{"d_model": 256, "experts_per_token": 8, "routed_scale": 3.61, "lr_router": 0.00153, "n_head": 2, "schedule": "wsd"}
Below are experts of layer 2 (counted from 0) of a mixture-of-experts language model. Rows are named router (the router's row for the expert), gate (a neuron's input weights, with its number), up (a neuron's input weights, with its number), down (a neuron's output weights, with its number) and show model dimensions 128-255. Each number is 200 + 40 x the weight over its row's rms, rounded and kept within 0 to 999.
After each expert's rows: "comes after" lists some tokens at least twice as common just before its tokens as in all text. This comes from a sample of Wikipedia text that the model never trained on. Tokens count by the router's weight.

# expert 33
router,186,208,193,217,309,134,196,240,177,140,260,152,160,162,183,236,205,217,182,172,256,258,191,212,285,209,213,161,172,222,157,246,176,159,187,200,239,195,209,274,239,228,189,250,253,228,207,219,166,200,250,200,188,193,259,201,227,271,181,240,197,252,269,217,155,209,243,236,146,257,261,238,176,203,229,230,268,261,142,221,125,137,227,236,182,185,218,231,112,226,147,222,196,188,161,243,168,200,173,192,216,198,231,178,172,241,212,152,217,187,182,205,158,215,194,243,234,208,160,249,223,173,179,213,248,178,278,180
gate0,217,289,132,246,182,151,217,162,198,157,165,150,222,231,152,239,214,226,201,185,223,232,279,165,217,224,196,205,161,168,151,155,196,177,157,202,162,194,151,202,197,146,335,173,187,196,263,183,209,221,224,127,235,194,177,130,169,218,191,247,236,211,211,194,152,214,142,206,157,192,220,164,156,196,199,245,237,214,175,220,203,208,268,146,280,179,177,164,136,221,174,157,212,215,245,173,198,217,231,161,232,180,160,283,215,68,224,138,208,248,206,155,199,283,178,211,216,217,235,269,238,198,122,270,219,225,203,250
up0,174,273,117,251,183,206,203,243,182,167,197,170,214,262,165,198,185,247,203,199,240,189,250,154,249,222,208,177,162,153,166,173,148,133,184,164,158,167,180,190,207,188,361,226,203,176,216,177,214,208,217,113,217,207,187,137,172,239,198,254,239,211,215,191,159,232,198,196,153,210,207,178,122,197,167,208,250,255,178,217,198,172,277,158,333,172,187,228,176,241,123,168,183,234,194,210,180,243,213,203,230,217,199,277,198,136,202,138,210,245,197,190,204,327,153,190,220,217,215,258,237,224,140,296,183,225,222,234
down0,179,182,166,217,166,265,228,252,254,185,199,271,203,181,181,146,186,193,256,256,182,168,113,138,106,244,224,272,199,182,253,284,195,202,219,169,177,194,191,207,190,145,233,136,209,273,134,167,189,241,217,261,228,235,228,129,229,192,229,240,144,202,147,151,199,254,147,214,254,260,174,143,148,219,210,186,107,246,211,243,312,215,202,256,238,222,183,189,282,200,307,176,229,257,186,187,205,225,199,228,191,144,192,233,237,165,175,169,178,186,168,147,194,246,213,149,216,157,196,204,231,200,175,208,200,254,190,162
comes after: "\n", "2", "1", "\n\n", "; ", "–"

# expert 20
router,157,164,198,152,248,230,252,216,286,236,195,261,133,257,221,220,205,178,215,210,159,191,226,178,151,167,148,272,233,113,172,214,132,255,185,200,180,213,125,209,167,168,245,175,231,156,259,155,233,180,158,213,160,159,252,220,209,225,188,190,183,174,155,245,212,209,195,188,203,166,192,238,212,144,247,228,182,132,250,208,239,241,158,230,151,257,209,145,179,175,265,236,188,203,172,180,218,189,199,159,197,208,157,198,217,230,229,201,229,118,224,234,187,260,175,138,205,104,128,175,141,162,190,148,142,186,175,214
gate0,209,200,282,188,205,195,183,204,182,198,173,256,190,280,215,188,224,205,182,161,211,179,222,214,229,263,186,229,205,144,205,153,198,261,225,205,244,286,198,202,140,234,209,123,195,197,171,203,245,196,163,237,204,197,231,263,200,205,189,202,140,219,179,197,245,213,195,227,198,275,179,174,188,233,224,253,214,191,176,346,321,205,226,197,163,193,219,163,167,235,220,168,189,206,252,107,193,172,100,212,178,250,201,263,181,262,241,181,161,143,190,197,176,216,193,186,243,214,137,176,212,207,229,203,189,191,182,283
up0,174,226,140,229,206,219,205,188,222,250,164,139,200,155,219,227,160,173,192,219,196,170,215,250,166,155,218,214,199,238,169,251,181,154,135,186,134,107,208,232,231,152,192,246,215,142,241,154,165,195,189,141,168,227,177,127,208,224,196,222,291,142,219,200,192,200,219,197,192,132,233,217,236,177,252,136,215,143,228,130,99,234,180,175,254,242,226,245,200,193,163,268,209,230,181,304,233,170,250,170,184,140,218,185,197,166,157,203,250,259,249,189,186,268,219,232,175,204,220,251,207,168,180,184,187,203,184,114
down0,279,138,167,190,189,191,219,222,195,110,183,175,217,190,158,242,248,273,198,232,213,216,244,153,158,246,171,166,162,203,234,138,235,247,249,226,243,169,258,105,208,230,173,162,265,154,239,200,204,235,224,229,237,171,211,184,194,156,205,232,199,215,197,274,231,217,91,253,199,183,142,219,193,239,128,168,164,163,279,201,211,148,167,230,248,179,178,210,213,165,223,189,232,178,225,235,227,176,183,225,216,258,174,190,168,186,229,255,198,202,213,293,228,197,157,193,218,181,299,121,179,250,223,187,307,190,285,258
comes after: ".", " |", ")", " =", "==", " =="

# expert 57
router,174,191,256,162,156,166,162,197,232,218,201,217,166,199,243,213,236,143,220,239,276,265,245,200,215,188,245,251,253,175,184,197,206,230,243,258,180,153,175,220,225,168,183,154,110,192,236,165,224,175,203,167,183,184,257,223,217,184,190,238,189,210,193,159,265,166,180,248,228,196,178,208,270,215,197,162,195,213,216,165,185,220,183,203,123,198,230,138,193,228,175,212,211,151,239,217,150,224,213,181,88,191,213,221,245,136,225,224,164,229,258,243,206,243,199,231,223,146,172,190,152,151,191,269,196,228,201,176
gate0,177,123,217,155,183,225,201,92,185,237,246,193,186,172,213,249,165,288,246,199,258,224,220,201,261,234,222,214,252,214,198,141,164,114,171,238,199,195,216,186,192,214,194,198,221,172,265,148,204,127,220,169,201,163,218,260,159,232,211,188,225,168,183,198,134,201,196,187,220,107,220,291,172,237,183,178,254,249,189,158,267,218,246,136,149,163,182,219,168,169,164,156,200,126,132,201,192,173,247,213,202,195,198,158,198,212,218,214,203,210,200,118,223,185,213,279,229,128,243,209,158,181,208,259,182,208,224,186
up0,166,278,188,268,205,163,223,234,188,167,127,197,192,204,222,193,212,157,201,165,122,218,214,210,131,223,190,175,107,218,225,211,246,263,217,146,183,166,223,184,193,201,241,216,173,240,156,239,181,214,229,176,198,253,138,199,188,232,186,179,130,224,154,174,164,205,202,169,111,253,193,167,245,138,240,253,160,145,186,183,123,184,156,204,303,228,173,165,259,206,201,243,192,269,232,223,207,239,163,159,202,259,176,252,202,201,101,109,203,150,240,256,156,248,124,131,155,203,153,246,226,182,177,145,162,187,135,228
down0,217,180,181,232,203,188,204,198,192,150,168,204,210,253,147,208,251,169,177,233,185,225,195,238,195,219,187,236,191,227,230,203,270,223,240,219,202,138,161,206,297,202,172,195,226,229,227,222,181,141,268,207,194,296,258,111,187,203,210,213,204,194,151,217,264,194,184,172,214,216,229,178,206,240,298,197,196,166,242,116,199,190,193,295,291,299,208,154,218,156,130,217,180,197,169,174,186,215,163,217,71,182,214,301,244,185,230,134,202,133,163,201,258,176,216,279,201,254,214,234,176,176,216,140,194,211,204,181
comes after: "1", ".", "2", ",", " | ", "| "

# expert 30
router,185,85,138,242,200,159,228,248,228,248,259,186,216,265,241,163,188,182,223,211,231,217,245,120,204,200,256,144,216,168,243,282,166,142,206,161,177,172,188,175,195,126,242,227,220,285,201,177,127,214,168,239,169,232,184,149,191,205,244,120,253,190,258,243,175,228,180,181,194,192,256,185,194,194,207,252,229,204,239,215,211,226,285,225,278,230,175,225,193,158,261,225,232,238,203,222,197,194,281,216,222,196,210,197,297,211,224,275,216,159,271,225,231,191,166,188,129,143,254,182,172,163,188,178,177,208,131,155
gate0,226,222,60,201,228,258,230,202,283,220,212,178,161,106,194,254,180,193,162,214,131,95,154,217,123,208,238,247,211,182,162,207,173,187,168,173,198,162,250,247,201,153,180,229,194,219,205,195,210,171,184,251,199,197,208,200,177,217,215,230,197,143,205,223,267,181,289,204,253,96,181,186,194,193,179,150,225,212,234,171,215,209,180,198,230,255,158,211,216,162,205,227,205,243,159,226,240,184,219,182,180,184,198,161,197,163,181,204,223,248,166,204,153,172,211,165,113,195,212,200,193,164,259,185,195,156,195,160
up0,184,115,149,137,201,205,155,225,244,208,193,229,195,60,265,194,105,183,162,253,192,157,206,165,158,203,191,209,186,151,207,227,194,165,175,206,173,233,220,216,197,171,247,233,185,240,206,217,238,187,211,210,214,202,263,229,261,293,219,158,136,226,123,217,246,216,201,163,300,252,173,179,190,141,187,260,147,183,159,219,212,230,142,240,188,198,133,215,221,211,195,194,259,203,195,187,172,199,248,218,176,266,180,133,288,289,140,195,115,162,200,221,155,199,232,211,200,113,203,122,187,186,144,158,175,189,194,225
down0,167,202,184,198,181,259,207,218,224,218,118,168,179,220,199,224,159,218,197,196,204,221,294,219,258,166,200,272,154,147,189,250,163,208,194,255,139,273,133,193,209,158,217,202,126,230,224,153,204,203,264,170,183,201,191,255,256,97,257,166,199,198,166,227,238,191,214,161,238,195,161,223,252,223,150,124,197,227,193,239,220,197,248,206,200,200,165,220,175,146,202,224,262,199,269,194,189,147,190,117,98,288,208,168,233,191,143,193,256,306,204,144,225,283,210,275,236,196,177,209,203,177,199,250,248,232,178,214
comes after: " |", ")", ".", " |  |", "0", "=="

# expert 63
router,134,167,206,255,253,167,262,216,146,203,159,273,181,239,254,164,193,222,120,150,147,234,231,175,261,229,228,191,240,252,160,214,169,214,166,206,205,213,160,214,201,204,178,233,287,191,253,195,162,133,150,171,171,128,269,135,184,218,171,213,210,172,231,273,180,142,202,241,169,185,223,212,160,194,162,210,260,248,213,201,282,176,244,231,224,157,217,127,170,139,216,251,173,224,160,228,156,206,181,147,218,219,250,238,153,240,204,280,223,151,240,285,205,247,122,263,200,201,167,293,156,158,205,223,203,181,225,187
gate0,267,188,214,225,228,272,219,152,173,209,136,187,197,115,200,208,256,213,190,157,235,145,166,243,179,197,188,199,141,194,146,240,182,193,102,224,202,166,213,169,151,231,170,191,241,241,164,198,224,248,189,185,213,176,241,213,256,180,216,217,202,162,236,180,205,176,283,228,247,248,206,172,201,206,172,136,237,245,227,201,210,153,174,176,182,259,227,181,191,189,238,260,146,262,182,236,197,154,238,176,109,179,207,225,113,248,231,219,243,286,194,220,176,136,200,285,154,265,264,207,218,186,217,159,174,230,208,119
up0,204,158,195,182,237,307,176,160,210,233,171,193,154,175,196,210,247,214,187,204,237,110,201,238,195,175,162,206,211,210,162,242,202,196,88,198,204,124,226,173,141,212,192,210,239,308,240,197,208,179,204,252,203,155,245,209,228,142,218,217,214,145,204,219,231,192,267,228,286,240,205,172,205,173,157,180,200,261,216,179,202,169,182,197,211,257,198,165,205,166,243,239,251,225,185,223,227,196,240,158,129,173,255,183,127,241,255,262,209,261,141,226,196,182,164,284,137,271,268,170,192,153,185,152,149,220,186,125
down0,259,187,174,282,202,171,207,192,195,197,248,160,159,222,162,155,238,243,142,263,181,150,187,183,202,239,157,170,235,190,175,246,119,161,184,234,111,147,196,186,208,175,261,187,166,199,196,174,235,280,181,147,185,227,157,233,273,177,219,218,173,207,222,210,194,147,201,258,186,245,159,208,223,118,202,153,156,179,261,252,226,157,259,143,183,268,204,187,152,147,190,152,274,227,185,230,201,268,220,210,164,146,101,192,214,123,190,275,202,199,201,147,169,196,223,150,221,201,173,263,206,173,183,187,142,179,199,142
comes after: "\n\n", "\n", " |", ")", " |  |", ";"

# expert 42
router,165,210,251,279,219,200,138,184,143,238,139,196,252,125,217,229,216,157,236,197,296,159,250,167,291,148,221,84,175,225,141,229,228,150,174,160,232,170,222,208,208,207,213,220,215,233,168,299,188,246,182,123,160,268,216,211,192,227,250,214,263,210,200,208,151,201,157,193,132,241,224,216,202,162,225,218,221,232,192,157,157,192,246,236,229,115,218,236,164,219,166,139,204,193,252,224,133,215,209,204,189,176,234,253,163,171,207,200,187,257,290,213,220,154,221,188,173,220,144,262,254,240,132,222,189,251,194,131
gate0,137,267,213,193,218,119,228,213,200,248,94,209,216,255,209,145,229,170,234,236,125,162,203,188,139,216,155,201,162,252,256,199,196,214,207,107,212,208,199,190,164,183,199,160,217,187,192,185,193,268,116,146,126,192,224,200,221,272,193,210,210,190,179,165,152,232,251,180,187,252,226,244,167,217,266,278,231,196,196,185,120,164,197,217,235,202,198,226,134,177,231,189,182,238,158,163,233,190,261,240,247,159,173,235,205,185,223,219,202,208,205,185,267,158,177,236,199,225,172,296,176,192,210,180,255,241,211,230
up0,177,279,165,230,221,211,245,212,184,250,226,174,216,174,196,172,187,152,193,151,149,228,164,203,203,282,187,189,275,162,197,167,128,125,164,221,143,188,181,222,248,239,185,206,180,168,180,196,203,187,218,138,199,203,231,214,249,277,240,196,221,171,241,226,258,209,209,191,232,222,215,220,144,174,242,138,152,146,139,165,270,205,223,219,228,239,224,213,220,243,226,206,189,209,77,320,143,168,236,135,203,195,220,201,214,315,163,170,162,199,264,227,208,184,156,174,194,182,231,206,164,226,227,118,292,173,171,167
down0,190,217,232,180,160,202,176,183,202,179,177,254,160,202,189,245,227,222,164,173,184,211,272,187,185,146,198,210,151,254,128,248,211,247,207,257,225,259,222,228,191,243,177,220,200,171,200,221,271,248,155,211,208,189,193,233,245,206,221,216,125,184,160,177,238,148,215,205,156,264,185,176,181,148,182,147,216,219,274,267,211,201,240,211,210,213,116,183,115,160,147,176,190,187,274,234,229,133,124,219,193,162,253,229,221,168,192,268,166,196,148,296,270,220,237,267,236,216,219,209,202,217,276,179,226,160,241,194
comes after: " | ", "0", "2", "; ", "3", " |"

# expert 50
router,286,159,199,229,216,189,277,197,184,204,234,183,213,131,200,197,205,254,147,180,114,249,215,129,246,161,221,135,192,265,169,239,144,253,196,231,239,166,226,175,215,255,220,280,239,222,160,221,176,218,216,262,216,188,240,189,197,255,224,184,167,217,184,194,223,169,280,240,153,271,241,139,176,222,261,206,212,261,173,208,179,163,231,242,225,135,202,242,155,192,140,201,162,223,190,227,128,234,165,203,264,173,177,246,145,243,151,246,198,175,224,245,118,204,220,232,133,211,171,168,207,206,225,146,246,207,190,173
gate0,174,194,113,161,107,188,156,195,281,192,232,137,174,138,159,263,203,239,233,243,154,174,219,180,114,125,219,246,253,153,183,148,225,206,209,203,123,205,227,157,161,164,212,163,114,150,162,178,190,156,203,230,122,225,191,172,211,199,157,127,184,136,213,200,203,174,194,266,245,232,222,248,226,158,166,157,179,198,277,206,215,222,97,200,187,247,169,271,258,254,187,161,107,220,193,184,204,218,238,163,239,196,158,225,221,208,194,172,200,208,202,100,190,197,161,199,133,236,200,162,212,221,188,156,144,221,227,102
up0,202,225,261,212,230,194,259,181,166,221,162,204,220,303,282,225,153,172,156,156,220,168,187,197,233,294,195,176,176,242,243,186,159,191,145,197,264,140,189,205,141,255,202,205,187,269,259,169,198,215,184,207,252,229,204,219,219,203,258,326,302,202,174,208,184,162,224,182,168,184,182,212,206,241,118,196,197,178,86,147,201,235,268,224,206,173,189,189,174,165,210,292,207,221,216,169,197,164,219,226,193,177,271,116,153,168,199,194,158,252,188,201,189,252,237,113,248,122,233,152,222,148,181,237,206,153,184,208
down0,222,111,211,251,166,255,205,143,138,282,191,194,244,142,257,177,227,223,202,155,209,216,152,135,208,202,233,285,163,243,204,232,94,172,218,208,266,210,169,159,210,231,189,188,192,216,193,203,199,169,192,171,166,156,249,268,190,203,195,205,237,235,193,209,186,175,276,141,200,184,208,179,232,184,148,184,284,222,255,178,244,211,185,289,213,213,216,184,167,195,166,126,197,164,269,184,239,191,203,257,224,232,141,181,175,195,217,219,204,241,155,237,262,225,158,183,206,202,214,184,205,245,266,232,165,168,229,190
comes after: "\n", "\n\n", " (", "- ", " =", "| "

# expert 12
router,155,190,230,174,234,235,227,230,169,147,233,107,181,164,203,243,208,168,233,214,160,196,238,213,208,175,191,155,243,169,174,171,192,201,244,187,235,271,201,143,198,127,217,166,257,181,156,215,169,193,151,255,189,224,167,266,191,170,218,126,214,216,159,233,204,187,96,216,238,203,164,166,256,143,237,216,202,246,185,245,161,111,215,175,214,205,225,257,230,206,189,234,140,117,194,192,115,240,179,240,253,269,190,241,187,180,155,234,203,221,249,235,226,187,159,149,276,148,119,200,178,198,198,176,151,171,155,264
gate0,210,190,216,255,177,196,182,148,161,123,178,302,182,214,216,160,189,194,173,156,239,166,226,131,183,217,147,163,127,124,193,180,277,246,187,136,218,273,224,262,242,194,156,166,193,154,204,216,174,220,168,137,193,206,221,168,90,212,274,169,223,111,181,180,126,205,156,221,134,183,238,158,205,161,233,191,212,197,196,190,186,180,162,194,205,196,226,222,230,198,203,214,220,200,274,202,207,227,125,178,184,216,165,240,177,213,178,209,194,186,322,177,320,183,209,162,128,175,188,294,177,189,137,229,200,205,286,247
up0,198,164,176,260,162,244,167,222,199,160,207,221,167,213,134,177,181,181,179,194,224,188,240,158,213,222,174,201,170,135,142,169,241,220,225,121,195,224,186,241,237,207,144,216,169,157,196,254,137,205,215,158,159,258,219,202,120,159,220,119,229,147,186,172,190,188,134,261,93,198,203,166,210,119,195,216,191,235,227,223,201,141,186,202,169,122,152,233,229,257,201,203,226,177,240,250,186,267,160,227,194,243,153,233,261,214,161,193,241,202,289,184,320,216,206,112,174,158,170,227,176,212,140,210,193,152,196,219
down0,87,208,205,222,207,227,110,223,245,246,200,136,279,183,198,204,183,210,202,236,199,215,232,225,235,172,196,168,188,227,218,176,228,193,97,260,199,116,147,152,220,214,205,201,119,208,259,222,222,109,288,181,229,203,155,220,223,231,170,228,119,229,160,190,169,186,250,206,263,232,136,226,212,138,147,172,212,158,204,198,199,223,151,224,147,172,218,242,235,217,255,130,247,132,157,196,172,226,273,191,260,188,243,228,236,127,227,178,194,265,126,139,132,261,179,247,216,150,189,201,182,198,233,203,202,241,137,134
comes after: " |", "2", "1", ")", " |  |", "==="

# expert 56
router,282,225,198,260,192,203,222,224,213,250,199,195,226,235,222,157,156,263,199,225,134,252,127,141,199,232,243,162,208,226,145,205,162,249,219,194,163,212,185,144,214,224,192,270,259,233,189,236,186,139,178,168,188,102,245,195,203,239,204,209,158,209,283,245,169,157,252,232,151,160,277,239,149,242,151,151,225,214,166,219,229,149,246,208,181,156,219,192,186,201,95,167,186,260,187,191,149,199,240,181,209,222,143,201,171,229,197,215,211,207,201,194,137,129,239,240,174,198,177,147,205,260,235,280,239,201,185,199
gate0,200,97,168,75,180,208,167,208,220,180,204,230,159,209,225,212,247,147,173,185,178,259,204,180,201,224,294,153,193,194,171,231,243,203,185,215,276,164,221,197,121,139,205,266,136,145,184,220,150,170,248,205,261,168,198,257,222,220,218,197,224,201,172,192,170,198,196,145,270,184,149,171,233,201,224,198,130,267,263,151,248,286,139,210,173,195,191,121,238,176,188,216,179,237,190,213,196,211,191,175,179,225,217,153,201,169,230,139,91,234,175,156,198,183,157,201,238,175,183,128,185,204,177,182,158,213,217,142
up0,280,124,135,175,127,263,155,231,233,235,235,135,208,217,170,120,189,191,209,207,171,257,188,139,107,222,226,169,192,166,127,174,194,228,156,185,196,187,246,149,176,206,223,275,130,185,174,264,174,178,216,204,237,190,195,262,232,228,194,223,180,212,161,209,215,195,202,184,237,161,124,200,221,191,218,163,165,298,250,186,188,317,153,253,205,214,239,219,248,228,116,184,149,210,206,230,163,221,235,210,197,215,211,202,212,173,218,127,131,228,155,151,188,188,187,154,256,204,194,145,197,267,209,240,190,184,136,141
down0,173,171,265,175,156,185,209,244,186,193,185,251,182,272,211,174,238,221,187,186,162,215,206,157,209,189,283,149,192,187,191,197,228,256,215,134,255,191,204,251,219,215,168,250,214,132,225,111,189,314,229,194,201,218,105,239,193,221,184,214,211,190,255,195,210,230,242,214,247,290,87,195,272,162,166,166,141,225,258,217,287,227,222,176,186,212,238,223,231,208,150,164,209,162,271,290,252,210,205,297,163,183,192,227,224,166,214,188,156,240,139,196,196,165,192,225,171,181,217,196,242,256,186,224,162,165,204,121
comes after: "\n\n", "\n", " of the", " The", ", the", " the"

# expert 17
router,212,193,221,228,174,161,237,156,222,193,234,149,234,229,224,167,197,178,153,240,163,234,181,201,238,155,254,111,200,265,288,277,185,151,182,204,222,179,170,196,202,199,200,245,180,205,228,172,218,242,191,206,233,222,253,173,177,192,185,231,261,247,239,180,222,192,132,295,162,239,132,140,254,174,217,289,227,240,198,150,241,241,246,191,149,220,141,222,206,186,139,232,164,201,187,188,239,216,198,191,253,207,164,231,170,232,159,238,194,214,165,233,233,183,253,157,153,164,145,207,220,172,105,165,197,149,163,170
gate0,187,229,198,196,161,223,224,223,242,108,157,245,210,225,196,186,204,202,231,166,246,211,215,220,222,262,186,262,202,153,167,164,167,218,214,241,286,146,181,167,95,215,195,252,153,253,162,136,227,214,115,196,182,155,162,231,168,233,193,200,104,158,158,122,228,186,232,128,250,200,163,168,206,204,139,274,258,171,168,197,225,241,113,231,200,206,141,115,186,220,195,264,254,176,145,134,209,219,183,252,152,164,100,154,174,200,170,187,166,211,151,142,219,261,221,147,242,190,254,216,218,191,162,226,252,237,257,196
up0,221,188,198,195,233,253,199,148,198,270,255,194,212,306,277,176,169,251,163,225,197,199,181,219,179,159,303,237,129,192,172,208,208,222,170,170,175,221,183,229,251,186,239,122,217,161,247,164,222,195,245,176,187,126,218,175,158,214,299,199,234,182,185,294,180,219,230,219,132,162,221,218,185,183,202,207,216,166,221,181,219,194,256,140,160,242,240,214,220,164,234,191,180,181,241,313,290,197,173,152,205,246,270,225,154,152,262,179,223,152,234,236,170,163,170,284,156,230,193,133,184,133,243,223,167,208,212,209
down0,250,257,165,240,206,185,242,150,248,181,220,203,220,198,210,196,194,174,216,187,238,267,193,204,202,135,194,192,62,224,171,119,175,209,126,164,185,162,143,234,247,192,269,166,185,229,226,164,250,239,177,124,227,165,189,225,202,134,189,209,204,218,232,218,221,215,195,217,210,200,189,248,170,223,137,194,268,199,175,189,145,173,155,149,230,212,235,175,207,270,205,222,223,121,270,193,284,124,198,165,216,190,253,146,212,187,199,173,186,127,246,222,181,172,212,192,143,295,117,171,146,164,197,213,186,243,148,241
comes after: "\n", "\n\n", " No.", "ricted", "30", "18"

# expert 31
router,194,171,229,226,152,185,265,174,175,211,176,268,121,191,248,176,211,199,75,119,225,220,239,157,232,256,228,174,173,190,219,241,260,142,215,210,221,166,222,228,228,190,156,226,167,236,251,162,157,176,209,240,247,281,204,193,207,171,248,184,277,161,242,164,140,211,188,245,191,203,127,196,200,184,212,202,196,257,204,145,240,156,257,201,202,216,225,204,159,108,215,207,184,140,215,140,212,225,208,180,216,158,229,128,196,250,177,240,207,208,182,199,175,170,165,174,153,200,164,269,198,237,92,166,107,190,242,115
gate0,170,176,222,229,178,225,148,177,201,218,177,142,215,189,225,192,239,214,224,114,277,221,168,195,278,193,245,141,189,224,167,201,220,220,227,221,178,205,195,259,266,180,188,239,185,144,290,197,192,182,192,216,243,226,277,138,208,215,189,170,296,204,185,212,160,272,204,258,190,141,162,172,179,218,160,154,240,198,221,155,201,214,206,222,153,231,155,148,162,286,178,174,218,127,247,204,166,254,201,194,233,252,236,246,216,263,180,170,210,206,238,227,244,318,276,254,164,280,120,177,198,147,141,204,199,233,199,220
up0,190,159,179,183,214,214,182,123,138,166,162,190,223,226,230,212,200,270,212,187,205,230,178,235,212,183,272,142,215,212,231,176,243,172,214,245,177,173,165,231,185,196,193,209,211,179,244,185,251,229,198,225,241,257,219,179,176,202,198,181,253,113,179,218,146,226,259,201,246,161,187,125,162,169,166,172,232,163,220,157,209,208,154,158,199,291,81,182,187,247,173,225,200,208,226,179,208,228,192,219,198,206,210,258,195,237,172,136,221,187,173,198,195,303,219,241,160,278,177,196,208,183,183,242,188,170,208,191
down0,83,94,281,237,183,182,211,199,231,273,149,175,201,242,192,195,190,175,136,235,194,180,176,112,247,195,215,282,201,208,194,270,161,153,303,215,209,200,229,231,213,225,196,183,186,247,211,228,217,220,145,172,134,188,251,179,209,114,244,185,215,166,233,249,167,189,223,186,187,209,200,195,215,160,245,174,207,268,246,117,279,212,195,167,182,185,171,191,135,140,177,184,242,171,162,109,171,216,259,146,199,209,255,175,279,224,263,203,151,229,269,207,167,215,205,188,176,232,210,128,162,252,219,207,148,171,187,160
comes after: "\n\n", "\n", ")", " was", " |", ";"

# expert 23
router,237,205,261,243,266,159,196,201,192,229,178,175,218,151,181,186,235,172,202,183,267,233,144,178,212,172,229,169,148,259,226,204,217,209,228,246,234,172,164,219,229,251,222,221,220,231,241,221,219,228,241,183,138,100,224,134,127,225,107,158,212,203,246,177,173,253,184,229,123,166,331,147,160,261,186,216,233,191,184,227,158,232,203,258,231,135,286,159,161,222,220,224,128,248,159,203,99,230,140,126,230,214,248,232,264,250,270,201,260,173,224,187,193,208,144,196,244,187,196,179,264,136,210,182,261,208,194,208
gate0,282,175,121,171,133,217,279,197,228,162,186,255,148,197,268,208,195,208,182,182,221,136,222,231,193,247,223,233,213,105,212,169,250,122,182,198,160,247,239,228,174,117,228,159,191,172,185,159,166,174,203,224,238,192,196,178,231,150,224,256,131,215,229,131,181,177,228,182,213,159,219,182,193,188,197,204,157,148,201,242,291,222,206,187,158,253,159,218,278,163,244,165,166,232,194,175,282,141,163,194,153,197,167,164,160,192,125,241,196,222,180,154,148,140,213,168,196,150,229,248,244,193,188,171,162,216,270,215
up0,249,205,198,223,236,259,194,182,277,202,224,230,189,166,258,188,196,148,153,218,190,124,179,168,205,178,244,184,175,156,187,135,191,162,190,184,219,246,235,151,295,203,191,215,207,224,170,254,236,152,189,240,169,177,164,191,140,311,136,218,217,193,144,211,163,238,232,188,224,158,236,165,119,274,166,205,241,232,236,197,166,196,226,236,187,177,233,219,181,255,161,238,197,232,284,198,158,208,189,213,208,201,196,183,179,227,292,199,295,220,235,272,79,193,209,159,164,235,139,224,248,193,233,141,255,193,151,172
down0,263,177,219,234,173,250,218,204,223,221,203,279,235,232,224,209,136,235,205,225,183,163,156,256,214,145,209,190,225,203,275,241,233,180,146,173,223,233,220,186,233,198,224,139,203,143,194,185,271,225,243,215,230,166,185,174,185,212,154,167,225,240,221,166,237,187,185,157,197,179,253,78,142,200,239,295,257,176,232,204,237,227,220,252,219,221,254,214,211,223,172,153,165,235,308,205,171,192,211,202,239,191,331,197,236,188,218,169,183,203,171,198,164,320,171,208,195,172,155,209,254,175,182,193,200,205,180,130
comes after: "\n", " | ", "\n\n", "| ", "; ", " ("

# expert 53
router,211,140,226,178,199,245,271,207,257,173,256,296,128,204,200,180,165,217,255,240,169,237,253,189,150,175,147,230,269,151,222,207,191,199,238,228,204,275,156,210,165,162,228,150,175,164,236,220,195,216,148,213,209,214,227,218,201,199,165,217,206,119,203,193,263,237,236,201,229,200,175,180,221,163,229,261,190,204,236,131,212,172,95,232,207,227,209,146,174,204,242,277,161,191,170,239,241,216,169,264,167,184,215,252,201,196,271,215,168,153,202,231,277,215,180,215,194,208,200,246,187,248,162,107,166,138,211,233
gate0,194,208,186,138,208,164,221,210,236,220,211,189,231,210,189,172,226,161,159,229,195,193,123,349,179,243,211,181,146,216,190,222,216,244,187,227,202,199,195,237,106,194,195,174,128,237,181,236,148,178,190,245,197,188,265,196,206,139,237,186,192,238,250,174,160,216,214,170,272,168,139,216,207,168,195,264,113,233,251,232,176,173,168,215,181,203,138,155,234,186,274,150,243,259,171,106,288,187,221,183,177,231,236,221,220,143,195,170,117,155,168,259,178,194,164,177,196,192,215,203,166,171,255,189,166,171,139,161
up0,134,192,243,230,224,192,195,152,200,235,159,127,198,172,221,230,193,204,198,156,322,216,185,185,290,109,251,193,202,158,191,153,255,179,165,175,156,212,154,135,237,218,193,194,208,129,202,185,208,221,242,154,219,186,158,223,183,179,278,202,152,153,143,174,169,200,162,172,135,180,261,114,199,173,224,151,221,98,181,194,179,221,239,190,176,211,212,185,262,194,140,152,157,193,229,245,152,194,202,223,219,220,249,165,143,244,135,164,279,298,261,159,156,171,263,249,232,198,167,191,179,183,126,285,216,224,204,200
down0,198,309,175,122,277,295,168,180,214,222,147,157,214,123,243,191,205,109,174,131,170,187,181,283,210,203,235,192,219,139,180,179,172,220,178,118,163,197,192,266,197,218,174,245,162,205,118,199,244,275,218,180,250,236,213,194,222,245,199,256,172,169,201,235,181,189,154,185,309,217,168,155,209,211,284,153,194,173,216,191,160,235,162,161,189,239,144,242,249,200,207,138,169,215,146,165,182,179,196,223,247,247,160,179,175,239,126,225,146,240,182,173,206,177,233,209,240,193,196,220,160,167,235,226,213,225,183,135
comes after: ".", " ", "1", "–", ", ", ","